config.yaml
n_layer: 8
d_model: 128
n_experts: 128
experts_per_token: 2
d_expert: 96
d_shared_expert: 128
activation: "gelu"
moe_layers: [1, 3, 5, 7]
router_score: "sigmoid"
normalize_top_k: true
routed_scale: 1.0
balance_loss: 0.00155
balance_bias: true
shared_expert_gate: true
init_std_router: 0.0161
lr_router: 0.000676
vocab_size: 8192
norm: "rmsnorm"
norm_eps: 1e-06
tie_embeddings: false
optimizer: "soap_variant"
lr: 0.0053
grad_clip: 1.0
batch_tokens: 65536
seq_len: 512
train_tokens: 409600000
steps: 6250
dataset: "wikipedia_en"
Below are experts of layer 3 (counted from 0) of a mixture-of-experts language model. Rows are named router (the router's row for the expert), up (a neuron's input weights, with its number), down (a neuron's output weights, with its number) and show model dimensions 0-127. Each number is 500 + 50 x the weight over its row's rms, rounded and kept within 0 to 999. Numbers have three digits each.
After each expert's rows: "raises" lists some tokens whose logits its average output raises strongly, later layers aside. This comes from a sample of Wikipedia text that the model never trained on.

# expert 0
router:494494490445456488546571490593456483519494566464487380504519444508467465454523428557498447585397458421496411503457481466453488505543487563476479494393529549510488461522475516454583400497572472459543484598556554429433483506504506541571435488547543562476518504404523429505535577526539465580479612585510465460445479426446468594501527441423461456518544603474415476489478483460542470508472
up0:507523420498503560518558497564488538468521460481461436482425504585643504465506434628566402530529445529516480496417626506452450543494498554466513462488407453519564518563479587522551522498473505504445544519493567581494436548393448548517507475515459535455392483477527579343514500472536555490428581516468544477459472465506525516471512460535483549506544480550481465432413470491455490444531
down0:531493421426486523531525492431566470474426534458482511446449515457545457455484437499439462520430509479517591503481555507480631653459537605598528596412485481457538573486438552498412498565454437493516461415485410469460536515494520511429541448545530557527528346588508446555560489491467494479467500539488475443516520522543563451506535507435420499509462500498514443489548519496560527563449
up1:530524571462483460489428492545495527604431505512538536388530558479533664530471499534424492505458482518453543500494523547526501510548541561527466505526441477458469392495460483460421500513472474501550428538469568453506583521564451495499527504616471472448467519553528456523501504673502420517522578478492481493515467590493571573532529570513528650462563503529467577428539500508479438521442
down1:518482481472488512536546472598484502448611558519593453601445552523500471485565555435389528441439443500458492457570523555473520460493598567533458469491497441487418581556485542554533465520533542536520504504467493541455399430457578531430464479452413537525444490392611453526492440567485496527506602551530497570547512486465495440449493540554516572561550534602534446477471521563508553521496
raises: "b", "it", "end", "pl", "or", "ep"

# expert 44
router:488491547443427580497530557527488498553478567502453509529571470555556495459516444491523484494451515452500498490571421483448553482412610394509511491564499467581468457468510503385503469494480420476451525498420516488422503454505490543510309505497497489484553494491495396388475507609498484507451571524548441465553565512581430598498554491503529483568535529498486507525461595470531466486390
up3:472466577533452448537397544446550551558518537501492484601462479397518532515485401527553512408566453479555465480514494542505346481483501518567476551493517444555405522499597488471525496529484562384400476527516490583454621550496517521426521446531536508469474527473424514458506566615499514504503509554508491470479433445492425413485478590498479480532474537410514509448537470465491564516425
down3:587461450477519633563437563466442549511451443509439454437540534443488502427407593459544482551382523516509544560529537542502583519450527459497558502517488561569464448491461411524561433444474479517551478525400494453555499457552483456517459481457487467365460430536564434505503430433498465530520482576469507513523569516454563498500532537561536464500458481469584437460425486438487392533472
up4:599528533535502510423549493457478535589485479461466485475488596526506435491539607541478538469469508435453528452551437497469500484485511489510502560527395423461535562487502512526453486481499498488544502538363428531432472519454507502424442561346556543522529462480547582484500526503454514516494494433545499464558437498604512499617462510446390544525446471586596558560451471470440597477443
down4:462530458425430465485518504548463533470593559578449551420527493472547578495468421519397493558453572525488534555424564379518534526474539509445565544547472497463513512512514513467439523513565418505521566485587504496544471475527499613476411512531516453592474420571454497437556428465419472416500566443446469452517524590471501454462513623494619542492520488464453462545504491471549497470459
raises: "un", "tain", "as ", "bank", "and ", "s"

# expert 120
router:477498513467489619594444540562471482497471572554449369486491409459497496494566446523461533541474585485466466526507501529445479538454480486451484477430455501569455536470474491483543411530522434511513549515530542462477498435474502486574387595522496545566532541399485431389457530532512452490519593510514426505457586522556395544452499490499455360561554570526489495470446457400527546516508
up0:525598446596483512483458494433505524477461476468472486499455421495595596495535474558497502515449513473503435562478441502491413575581527553422496455451468507483454529469480416462429489540487450524598587505547654476605548459634499524519535542619480511455530527450575596521478539512481496485505429528504519575533538476473451538550473559531465481594422539512484484531461478501566459573497
down0:538475514515528478443551493498519468570467484445477431482511538517504399489390534433522569500459451485503494521529566456448604427525464529540452525507469539472474461425562486520542482588531536456545442539413446428441475514517468475449555501482437446474448507587500422479450550552542548467494483565460544469515398505546470411549504541637526541435491615425434471564522538515634450437436
up1:610518544538536500492477416471499454553544509489582478474467433493510472581472361606499490563576471465451564574512476444508502472564436512522501569485571457487458519486610397489489455474470473567454412527559422486568489536568515461564502428531464484555562413531478451447481539478559438521485417457454539519412473404565530533549520524547546453458605520507527433509443445458461493537512
down1:467542530439373484496551563433528474491503492519450478490495517447500485443491573547469523540549546505531602498475468520478503522422457446463387519569484533556493503448465473568404483539449557420587594443552613579458419486586453525503548449470485541538509533467503463462470422476488535476487473496604547536536585504455447529515486364532459413564439561528526521547574581506486466435519
raises: "and ", "or ", "a ", "the "

# expert 37
router:378502549544503581516566506553462550547459506523483476493509414495505541484553497478421491498437522375463429455581586410403458520487501452553517538574506534521503493549412520426569517514579404401516505529488537415534467441496459456524477548569518510548554505529503422418460522509501475525516549574501461525530525550526390525437525534472384434479579572544483433567458544496557456478530
up0:566560586481539415528666576566480470495539440570527511513517499427557497494485477451586540481513474543478467517501459410463546506446470477588528413522379537480521563492476503526625609519511502509440420457552532562535494493476473520487517506458527494531525509493536413450548487604515497507471568495517538491522512481455443484523499590565539559503509535492510507441327468499564444500581
down0:472468496582520465422496499480420539520453522515489486486401423492530544442424485533581417476450494436499524455496526605393491568508457518445479476488524496550373494435482518518407568439515571502540523522508479520476489478509484427509475428455446401498574530561404464386515540421516505499506446491575497527557558437478555426577401512470528470516500438451432540494594493481474524584586
up1:514538474487476608465516522525592579451519451493427476495477570522545524544603441450596525525530445450441444414410503472593545447510491514492511435472484463482485434427410516557555511419526519461556527457548480489495587474625451547482371578466432511480510533545500474488471492442473539506545573536533528502505511529442455414500480496419424571518495581469492427453439443513410493566537
down1:518458525519528418561554501541434554510539425535485489621499467562472400613598502589425532515654455475526520540513529478476483444492542500502443438455472525585431512525532414407532448475465495510483532562520529445456500583472556460465512583509544568490478513480460453584523584633568448527467531467551545493475434559579531461479527482490517565438442528533545487458534492558495531534486
raises: "ing", ".", "ance ", "est", ". ", "ing "

# expert 125
router:455411507391476604544425541483504494554397555541433444537509465525478457479481449537422533528422452500448481505438524425508422524432497468467525412506446551502428465484495463446530543536503436454436501489484553435436517449558579465502416500536481549535544482470451332472463453496490501562530581501603505480520557492532499624495534486423454533501514560479492463531452512439515378524537
up0:563570496538414488454471465475404558392464478582433466469396602432506522483558529520463463495473528457570527497472480430484432476490550428541445498493545534513420531522480497530454463490514514510592482452551522396583469570527583471478397432387446564536508468505522456471419453531476472571520548490605500464503568582489500588561529490529416496449457525475536509513418549449540499556513
down0:440522446515471499514433496536583581394483555415479517484526436546469455565436492451503510433471407504469529485490617540540465561467470561457528473510453458481560553537482636525504547535523587565428546571504566512557507442600470475467558491462555486433453496500543501524429573409434462483469490454524526484500561403507620517535498490453507479470552533571461555593529520433543533446425
up1:603487500431521437507536537555533546490459529516501468528440544478491487568521486468512591557488470556477551461534395442402521533506441492496580389514406442498520550443353517530524512473499571484491519488461515533515457452563460417532394565516484512491549551445467487546521436509547510489468466588501504541525482457508564640579540353467532539522484552564580543513498493479515398545515
down1:616485497502406565499514523487442524562513496530465501463549509517596501578530474503483485448491524563524526459505510561507480476450520507418451487328583580382475555400518533482524517523440560520525450497505500517494482486449499557425607503466415596529512462568486431466415527482504507377550545419443443492567568540494555552524457518445524474522531485503388548467501568506530520422488
raises: ". ", ".", "were ", "(", "by ", "as "

# expert 61
router:471442514493493523507506458550438492522460635518419530462435520606584528518532379532434514448489504436421468535521392445524540502438549480482536453456504471575436462517504423482590410469519566535478495475481499391428442479651552516534466520513534552533556512482484452467494585577519490595477518585491504462524563504548496541480541541512550536616517547508493501490519529474539389533486
up0:535552524443390553427590430516499461465574528493511387596512543488546506518459483535530509461523503540549446456605433530498545532622521520400466435451451442526481505486498462545583483487516480472460550400476551569495473487513603607481503566441467432478627508496523464483462512513453540443501436510575505561503466518461451494425509476419476514544482479451551545470399532547550543444567
down0:564574459524497487507505524498534573497511532512492604502404457516461453496489371531501470480402568480552489480533582545438614520453435403441471519496582527564401538596473521527484473496494511504604483586494375529544511484479550499486553474475494517476495545574463477555532520580411462508586481484508611455555450502491520530519541472563494428465547516544416582469498492422548521409515
up1:507538566439552504495536446592482484508542491608483531421458496549462509477462422521434538531417516482602468429562435518504413482515487371475554486455482462532477495413523545492480574494478531563478490572524445473539556434592520394392511502478436552516381559456541496472523524427521479530492510501566412412531465464501556559491562539552507554620467541493458461562514529498555455445468
down1:527530452564438495466497543388500441476422510446597507562459457442562475547539570518564488442611595530462468523505411495584427532384513440551478591512527497423474542458585491472442517438490440443527515500488458567432498444528490491540540560546515536509559490591459610438526563554538512444447511509494462522425528515473494441477504531447442488547508538534572490431578528554523483410440
raises: "ond", "og", "oc", "at", "et", "is"

# expert 2
router:416464499447503517537488517525510507529421528541454470490562404541461437456484398554384484567476527420414448543561429422365509527450472469522491521423435571561544511548484466449553426542489525457514570599587519500466560400483491433612466487587527531469624502498509427481452535551518586487438557506475471463487548512500482501456528514446425456495541519522451487509460466473532479479543
up0:550473421571469498491463376488519514542542526599459508545465425563488425507595460531582434468444465461457536478542521423499531485393405495524533489438520516525465461549532530396527523502579533568545561572501423537578475518476468548559446498495526501416517410467472464387554625537509517468480500478460390555485487501549470507548473422530469471484463495553560471520505567565538510513597
down0:553478539552581488467461551608418494420505444490432487515527548551447509465543501536483613429590502469460395511528522472523466588522493465437458395562533413543479458561517517506436538460487507563493466499460514507453367480442514472560546554505429445530484532409528538521469516600436479547462530502432440505471528354430552554489514555554507585497467486516539498542547541517559504548571
up1:506484463547520586518557451406397601426500536440408590469523479485460497372554503511502509498563457518506615522534486533491542577513500433496459595598501508498489492465525451553605541560575562507552542359415515578588544496537479519557514518470486473498611535513576488474459449539544462549463523455476523529565553464457512511436462425523499468512515492486512428513507472536489547429455
down1:613447390490438504486426549561473557528452448599435492600533458482518555515493481515523508544508505492485505477532563480552497453426470421556492541519422414539413493554518521392453483530491495497474454574558519545531485515413478436526544536417455529501557357439518582511592482530478474400455425512515443513525560512478522508459535492476461511620555477471475454501474548506454597586500
raises: "and ", "| ", "(", "C", "P", "the "

# expert 86
router:421426515441483513542501547554443506489477507517492413428539441484448478482469505540478471582412549460503398546546531500427427474517442470437535481458508492552456526487400493439649506620409455492513569468505469435445538456520476505490457566511538601571483494463520447537451535532487544502447580534483409449579486519560471552507475436438525506533520600510558433542451597490581434511519
up0:461524471549514437553557589573512457538458449588572475489478434514482562572464582600475413528406479515527476485470520524488521543526569589512538524487533492464450475538490413442583515574513437418538518455452548472478473553566445483407460532532456529505485614530467544500440524507498366483482559491506442471539410391522520614455438422453529533507540484558451504425439512499531542522480
down0:480457549490480553524537466566614582530498560459567480498562453434520507488553478570502511512602560473542428442402489479482536478510488500495567508494450641423502452428498482423485483496506506489490463488502514537517493395449447527548479478466529412468564437525468466546519521511538553384462511415486566460429566458486499429476557491514462432510384402613591520525540474534528443482594
up1:573475514434505542470520470515416534424465479488616418492597453537503485454482467479499494505494460405505527453469484564455510474458484505470491534459412520440589404480461482510563576508532492623574580372418469419543502425608441528534436541429523573529466474553465504533498542542458535520462511527483470414452411444516443530457473546560502435555454544485403472531468514483506461461567
down1:498547553426493497559483447548510532490541538535551472564533555612473461546455484519397455449520399533468562458471486603530504505511516537485532580494460426556477527432514597594530488446400526452509438525529501459495482519532494496488545451568460549443522479402482440520450476495532565386492428587557580501488521564445485423528438511511473536481469526538542494461572444586358462452571
raises: ".", ", ", ". ", "—", "or ", "it"

# expert 32
router:519482591516462548544433492485476389484492492470446451563492484520557499478483539531449533483529492485467393450581522410458562505472500450423551437482549476590380444450445476486498521506454438458459548592463452388474472465570513487559439547520460554531504559495480513420480471536456532488483597543563500456466544549474455542458538422479555354530560488592476490483414536418579447459508
up0:455585343506470535545601508515459496490451510541517515590530467543585522436472563526551595378459548536450463549509477524554532576479454411525585549513449541599525530555531497463484410478399489495465508528482490510571527591533427490515450455491460503549567520503458397409529423493528530497564475513531526454507567498525488503453403413458512494504412437491569526523463569494504499526500
down0:477545472462568519445496481465600415530612511550511581502545579413466459532510492492406447497551483509511569486507439521454453390495461560535522495601496453534502487468545521463479407503549426489517455456464496565485414469522424518497564575570588554507490529482457521417379432554467522489506542565463494553477474621493419502593483506564510506504621558517476410487498539502542494532526
up1:476545501461501564518525542520507497523489532519538494528557538565530483476505462447551457491568452407601441403524451466461574515441475510496468624521402533536485468454498410529418475528444510581473594568521498448471478549532516503509471557552583459507535496449571536421561470573399534479499546465416494437424477544524610418487494504435604390581593535482494515462465542549495492548485
down1:434500576493598592472549540395457448548472576447496556559480557374533499563536544529399568514485494445511546382426534567438553528553579477514467378410490572541459564518435550611508505500495522560422421480506518522550491470459478480436451473494500482477465476461476540462522470534572553522525537433514450570497466518547488423442507493520504473471505546515473430514537461471499613461507
raises: "e ", "a ", "I", "on ", "one ", "part "

# expert 71
router:488493465453464602538499521504484539492499551532457457517487399582549402465579525506436547578418487482512487499520502365451456480478484454567604471518448523539431513417406593454530535601507476368524467572573485468411536485561555479501427533553479514487528605461437423470431546523498509601503602548478513522447508507531495507499564533413530526513554460522491493511489431484522501539523
up0:388474496448576450564452462502478471474548508543417488600487436505561424542490458501576576464529601464477534549485475571508537469573521559550512474543477563542361611525496552511507492494480567470437469482467452550509503440583490468491419581447569527501544436433497551550500413523550507488453452529544603560525548451599542469541518437524444548493526440526500475547587579557509474508472
down0:543452487572517585529492462594515462528552439478466418456455514506509513471530620381482505510527421537416408545464523450485447471515430441507437537436574479539516532610434512424592566508516487442488400443489513528475494557513460523550557486437490461486472525580559495458505529505547518487434576401502518375549423489501486529505494424494565429469503568552417511503419482495481551570481
up1:493458540422519562566501494538505428470429469528448479418432475552526471452482444477479441554507525552441546535501485501545528476548572395465506495534436559513522529531439468588530531476539444434428516548411563416511489435496506554430485464566440551466542549501464538615599518376568491566507527454515582418546504423527537479620436444498444506456470542499493550514394447557473518468520
down1:454431495506504467522537509474565498389446552550528504472482546586461551575455527463562411511442495477457458417564479530485461536540497587449567558424461520513535479438538419420628505498430429558499480551408489461521451594512466565470413547463565568445530562602517503492409522414533500496560458521558506505497477478491515518548530606508510513544558523529538389522493450498485474462595
raises: "\n", "n", "y", ".", "\n\n", "ch"

# expert 26
router:505479478405472550579560548543459479578474528469446436472545465524548460517505441492449557475469560482388484488539414453493538474430453526429571499524558491579482470490438471435577551517457476484532508487502542435387531435533552521539421519596509537413549490493449448429444537570528447591552529511480457474486555583523484581461595476512440495484543531506569550546384552466587404507500
up0:478512553448479537591579443514521532505447435475538465526461528450517562487408470431582501493512456475531487470591537395495528583472594426403517507431446500449515475463466513551454483538493529575534504339567605519471447521470537543595461540514462483561527498549531484596488494569590486624436518475503573536509493598552473405533474539475552499593531486499482461504529531501465491500508
down0:571596427530457554492536564571444486411493525526480539490610476610489491494582483530581512540507492462537539393470476408552462468560515521490421443470508483498517513453401459532498491621539507481403459476447532390530611486503511425442510560527530499473534444501551504496457473508499530452556514499498523469502540566457578568550525428479392457472403524565571565522500536439548503454459
up1:424486463471454449501431522468541436519551534426512490580405551613485408456513445513443545513461517542478572469508508427475505532451446552524497573439532521572480547444439464544459382512511477573433501495560558521582589490467421449535427445536435557490485477470478529528424498450556479517495524486475432514570586484560493526542620451492479490532481586460413569581499532535565590496540
down1:467600542503482512493464526523514441616509450563420400468461476386587549592444573516430470517441521480491448424491403496540525539499545477407509489492564531507511530505571481518401540436445551495430550463544535553454468560594495540438462562517562423518481602520478491461518511523457526520463468521467499572453611477437533449459450440515522630511478521493493494552566452516498538578500
raises: ".", "d", ","

# expert 87
router:435487501427508508497522551514469436593422545517451441464558534578492445478538438533454471542389488470492448527571487389391504446497518419500525445513447509577518478524502454398504487531510486447428557562498539473494540441509542553591441471494540507532546540444491510445482615537416565499408580558506489454483593519457446605497490454435405534548526614507475487526505479459566489498444
up0:597550518441437487553553366509557471582438471482507510544504435443520507540565535374541468506505469537535531521563444466493477476452490466499437547528453537480530506482436511528373560614468385437480534463429513502417531528486549466476379492455490555544506536527488500506468573560462441543472570498457487496390462518518476414573550453545510509489503597496503476611515541458569459447482
down0:402455486502591462557533509540606426544511505585635528463496541579506580443458422560555530372467548518525553482507448537510497485436603457501548483454475517557516537506468546485465506495480472574565439559534537558526526535465525522494468552488504531460522565558485408456494586546467416547513413514535442462511514495557576391508468452479559437471477434543432520568540472451544418527467
up1:486412511440511523539477529467411552508536410458552524569533445504530407507537462502623494502456408554472470525489530499567544462475489523560467461455373563510464483474419483475436405457460432516503493438523616500431474429420542561538488556500464508563582577471525538539400513497578547495425461481513539513479458459532441474514450578505520548582557531516578515483428468417470584486542
down1:454519557483527449498496495477534504494583502506503491540451526431508491443583445547488446403523575499451512474595487533495516447422510518550431429507486503503458580497474436528453587479524455613432512588633551599524504464563468418497503439531417447528374535405541446516615495472487469563438461509504463513543444416407507518525507448488520517460515454407519525533475396530471481536482
raises: "of ", "with ", "(", "in ", "at ", "to "

# expert 99
router:445465515514500530589455522521451540582484507485437392548412489464428423368562466548398468504390598491431526455430477514460491527500513439453486478535529463519410436442483555479540478533511486490518486516532526434448448500519545584536433478469478562471532501507380379486464524503454485513453535578553447514556508528499458605487559503503513405521579537465533426475462455436587473505535
up0:514453469528515455520509583544463495548580503545502401579531489408557462558567575478524451458485560457453524519487513562312517419540510440472478488471509465452462476535523538525501533587517436483539505529539569458479534586637464515524502523502541539565490604488378527457532497558463474527546506470479457440524462463447442537427572511362514507474476570469492523504414442517562490517519
down0:429476608528530494471545441427496434464510489576486483464511569537499548599522512516486504462521540465514610419515445488462461504448544489501544609506443457553541463474451578505562352426559429521523440582474478444511486372530474539506606476517558489459539481514519544384497506372518413569498417534528473508490506476499458534512479526496472549418448518558443573477470469510509465573497
up1:482583498472542469517502420498587535528517453552494462512499535532562498444563478577432430449515426465416558459454493519481529414535452477507493645487545537506486385387488448436489607562493533498544589479481437532566500467616523475408444517503439526435470512583398451474453523495477553548413549565523433527499497415461525432546490443498521522501460520455515537458504500451412508536525
down1:408450549479636547464473475501450517492558534492535528482536563607470424625532551500482447542516546419418513445479432510458532519418472405563512558507505444451519467516473502589571386450517503515421559510494658491409526481475517589532488466509567460516431509567461559520512503488478463477589443450522516479506505550524502582497468465473537418555453539559462494515484507425445534472515
raises: "ar", "est", "up", "ud", "ab", "over"

# expert 60
router:455489462453544584440515560531481508516417559478469498446559472497521439431541462575405494558449512413484414518473494467402512506444503457519481569466467455532461544467452469448547398575469477441476516476410596438519575456499500505595410464513503546511592520513548461453515501553549553611465559536573465450533524509515419584429543573389496448485568538556504490529459511415534480515460
up0:464538529459574552560465485481551553500430569506507460478453510526480487485528540476575419519518546484459513465511525434520457378542537598464495453573367550428562573539514543476423386501471433510549567495490449439467466567529579560572554535439421558465503490466558486482543660483577446477489482537501532421485472483530513513525471484425453511538586570569568511476442537560523491480481
down0:497549506467434475489485544517466469531566456433524529464477486475472449465485381450417558609498516425423355567444480431451501532448502516444559428479508477509498555625457451571430541520527470474550562448594490484481429447423547505481487515489505480545469533519567516544613442454516443540496465496530481406492454456519396540500552447474474463491567532513504563547477507442400600454504
up1:523506506469433465504455541524373484479489562508499444512531530446633473513488491452461552370458420484531455576417517449503470480479465514586528553468474404564501535534547583428482499520511421511547580572560461555494492499454566452433541525638458500551501465420396559482509509545470475525504451569445509579551509468575401507406530515468465539453483503510420530493544517529494500585514
down1:567469428504462653466520516517536460450525410536515472438526528503535483540488618508525533545564439458461473574545509630536534443468512430534557493486554545504484478487480506438483450476490502501526604504452466591523486617432541485534457522453480509503581459473518450491572585366511484605433465527502497523530514495498519555467429533520492529377493413431519515447496492536454494622485
raises: "| ", "and ", "are ", "is ", "= ", "was "

# expert 96
router:499447513393505521549497450532375493606481567493497374479501489515505539472564411497487439510430456446413521549542457505528584440478541520513501540417470504553472497473479502407529520570453427540546523503516444456424518423598520491601491467498521572422487550426425508459437574531486511555512561563553439519570536551540433516516554558445483455530538498538493507479400459461594452443489
up0:509442492604602522597566475530621471513570499483513473477524463485561562454500517513537536479510501552351378482621509452419532458563483524472472494538488491571447543485563597513494443483487579482582512471559454568489483502479460462453476583470449494460528507477434431535510506420532509553490550503410461442519449522529475478524468502477450592452546596576451507509419488540488407521528
down0:521483548493509439479472500466457413504525470420457643471473416440510482479496473557397488567535531468491528549477509494562530453492530547478459569455462511584468471513551473565513476476557466496523479551486467442539526505512515336584593567525457528595563602505443488477471444540519560501520447523551423513479432537381550588587559514417436488490421509505551453508521585506480459447482
up1:434514506495555481527503476588542521423464422485510486442426525539469413570457492336464498616559524585477493552382498455432500405492525516443435510529488470505602501479507479450483492528477544481489536474491548421452512589484547545492505505546472512351456585511455491506442433471475570443424462484439471560426465548528466532519504527458603474534559462501462471511415454540443491501458
down1:595517533522519568463422507462528471476540523590492484510480534451487533485534582514565514393498539447512486400568579461460525652433505398516439459503542469486552565482464468522475539411505436573546428507512563548498447544464449437527545418440532503527558455527438497497572552532512476468433420623498487495591525498475540430513512410466455495571429518458513574412554486489530541527491
raises: "present ", "same ", "main ", "first ", "next "

# expert 75
router:492483559506518546526516517503393605546448489485429403520484461512510455494476476627492504548507597427432493439523498426490487471462499497467470467443411489573380506492447487470602475554563478472532488536487593439517516540476503537534466475588438454408577469553431427517443458564498581487476540502547468492508480498583479526533492493467465369566591509632487500515464557501569496542531
up0:502471498516551543520430461541486619344420567521574432572488502524482482544452511485445411555497456460608420511539472565505517466457432581529405501512438568484521522488587491490440544484604467482434456513512562454563464438512488549530450463578500469486557523424434473475524454481541524535497502538417383459562433539562534511541564482450413463513523483534504480476504498510602489463554
down0:528562479530460429512493500579472415546430520592409548484434451502533495486500529521416464506470583485503569446528463454469431620470481462503549559502489354504460512530477413526432438491508436518510442521532457489562492516472451485479519568576519522406580424532412487502463495547462540544445363484461590523464474491540436436507372417521527499478500499469495459575588531542493488510522
up1:435636482563477497487524509408444453526475454465443445472567525448560546584523446447498426530462536483368456501457496459575479456427518556434594529480439524481488581441436479547495430397458471444475504494478443451475465523456472402488578533524454443559502467507380552538476511451474524544429535548565391491520564541549428522465495531513516455506480442445508520472528522389512544510535
down1:545472405504573442549515469492584613488497552455487473483458469535490517491537516488584478501492489483433542519491438568472494470503455554442453496577390556519551445583431383383566484519458550463567381484496577485571540473455506539495505519544504516485433511508561539387464380586464516483567453601471503488537570472487481497504564452542425459472467471444488480507455505531521388508537
raises: "ing ", "ed ", "est", "-", "it", "able "

# expert 43
router:430487506488526594553487509555449530497478599439410467485568445531558452538566472504485463474441541465498505564561535362445502557508532500508509545471572541546419563485486543438530568479521472490522520579488480395506419428518492458602479527592474586532548547517500476471534461512441487625421538565542513426520520523519441540541499425436404493558501458515476481560389497487550409499538
up0:509542448559569483449508552592452404480442610509567438467485467637443516499572518522557554565490521465618476437482533522481471406613418534514476504458459538573521501504454568506512497474506401503498541496514498450657468536512430466519511485542511418473488529480418444478503569494555459564473536518509490450508561503553410553513601544507447457529509514511555460591517448491477479548534
down0:469544520473476487507468599542489438482550590488453534593470490529541435506448482494461510461477498460485496554509573456461459475554527548419447544473406462490487483475527508444501558523484427584615530462440542487492498578492549576543472447456546456414477486438553562433578537497445513533459509463436560531554516587460415501507471499409474502457503529547535533522493652386589414465609
up1:450538432463580546534506519453471468420515607514533499492552464481561516492483458528516487455551562446529524447508452597543487382526504575506558594517509546450511526457559486373549541526522575548466561576532482547501511547503556408512483494542469571508584517499522514616468405559469430464529420584504434527522412533537528443426477599532519522532509446558492552558456424533545561536451
down1:506446521506430572541530444497533530465442561520477482438465481510470449447482530459446558457462530485491472516429524597408414504604509390466470466480479451530404420598474468466494522488539495404510485470506490433511526477413456618547545446404495543568571556491587429503542584504559429595474476392447486500470495491506558534517564565533460503458555420499538419456533556484455493476502
raises: "the ", "these ", "their ", "them ", "it "

# expert 102
router:461484561494451607464527575570399503469515514553535458541489403488569524539535476524483407498429530416498558527525470505457487455520522488454549556516497496501413457536452545465626398529532455493529473523590596458486540430545492469584465498497501594411535516501512415469429543500534473478374562501556458485590549557511481457534566586424499529475535510501496450516408545438560490443472
up0:483561568495554577595456526552481540537509522623479523523531501525567577458574438419545446473505447423497553462446476508598516422528517458504477509544542530553497511506539533518530441518584617474493487457535529499521597566445537527451478537525536568515528605547518564464512492510511423521564499497474479451458476547504447539545525572518494508371450483683471444405525486448561518489512
down0:547461448524530529523515478400525521562370497514465493492479443559435510463453480454506483503500414566451584494489541511413486500530468466524505549473514576519525455533388456388525404507527594457553433428508462366436455522556412459442540499515531493554483450567513562570500534517415424438542442593538611512560498532460521545501478439535530515479479511457464537520463490508394535523432
up1:547558492501548461489523507507470447464518431522526441399538471467432494557580523517468487525468600510484485438540559488387483517472634554577502605435500473440478540512517503520468515454452472558473467497473355403467481487443465506556485556440483426448444490515444501504440504481498546507544531571536527497585564465511413549411483572481544501482545514557497586546345483488578444535456
down1:403549308476438525529481498476433426573567510547466532508516556536539429491509462524537532528469478552446504510493515430470437416441474520458517519556392427480510499545457479536513490543467565422527497470455487526468603490539485452408444555519456583495489501415508529460407502440486414447523495541565554513514584541581482429543497467442482528429523542528432425474499444489546591566473
raises: "ed", "ish", "ing", "ing ", "as ", "ity"

# expert 74
router:523525511489515512582445628507467467551455599498428420461497458534507398486484428501475492499469509471442498505492408488404490541459584474510565577441492464515503497492503502438512474517464565419456531576499569459412522473546499488455542565538566525540482588503450470405477525604467495610479527579547428442535513469581504590494527514446492530552550544526467481515347465470566439437524
up0:502612603421446590443416580546577413492564522521461412477562519429487490555499469438559528514413378484484446504498591597587525473455380550496552434476499503522463469505540493460520468414479504469496494491505458435508576446579549527459498494420478586517526484578515479500417542451417512463418525471486554534484515553482501481416515499489466457440436506510478474538455477543433526492488
down0:592445549521518431463518473490508503510404420598523528481498473525493494566444452519490562392444512529525391554476476537543379545485499593508553473475516522543541549554414509538530529485422523450505525417570506500477498580563520550428483500536463493505554484434509574497519482469547482483518512565458539515548392354557461470491439552486558611486481489450504553438574422417507459421538
up1:550442475543454514464561503370527574515536413449511445477518504511462612455620528403490561566556477467555501444459525488467436543460502538495527416520465463456522494480486505551476483466618476445473438519529529403503618461491549428520502534516509575486440471531427443491401528570564515540461445546520457427584605461476426436536489551511535502520550519444499475548454407496482542465456
down1:482441513448504477486491525527500545549517496445427483540491578493501378473478498466451507422488530612558399475498463493505450510527505451478590507551478471555534542510468376513686526431507480575558511502486463419492452447463496602428508388495559483505643467486503524520565486473552482491412488414512461496427502577423543512498461502425455487522475438521462594489549481481507456518505
raises: "pair ", "group ", "out", "couple "

# expert 36
router:520504545453519579606495513456456540532452477513423516508447498479525478490567423496443497606408510497482484505506523428469585467526548466540598517514477455569405394461501520414620513580412472502490589448479553498486430478541496421507489489531526506473555517500443428514514469552508384513411529569538407410545528539645487547464502495419470510547574531492504511490510573471541521509494
up0:503499606546489499535543517481463545570451479438479510511548462516511481446518401520518385466514464475500538401565434481547462519565492543492544528516465484474476490536483397503462479544518522487535529520497504497453433477536451396582534486420465414469532532466506535498636557546381495400494560402485421470581552554469498514542456485481504479562572523436475537452521561570612580383505
down0:553503482556542539515470431531476539424491522511442471589490579532478496418479521448467510523490454451534488468471494525559410509511490484472502482459575504500423582535528537562610472597530576458529412470412472432431477519417545541475471567486522439488527554560536432403521541518513566516367536515446575587462495499525458488437471549526371549537509513463423486592488478528484598504406
up1:463439483470588503521507442520426450448526461486460433589377498503550458524604468525500547534451499448504554475437460512570520504478450561571540515445490567525453508557479485434497659533504504516401419546597484528481498484546462434485485494620499546443537546506555518525465459559571464547466471400571480435568484485467506509468414459374578466521443530438495454508475555445473475484487
down1:550525542455485455531485511488470571540420517577418566460532485534457515505490498498473483414586522486401586513433495511354534484561474464521540516565452549485536457542520522532575404477488507518471421525527505518527565492563475522422446574449567484467580433565472475441564597420538454534446489531506526434485530643532493489533580449590511530498479553440589437502506443550529466533424
raises: "ed ", ", ", "ish", "ed", ") ", "; "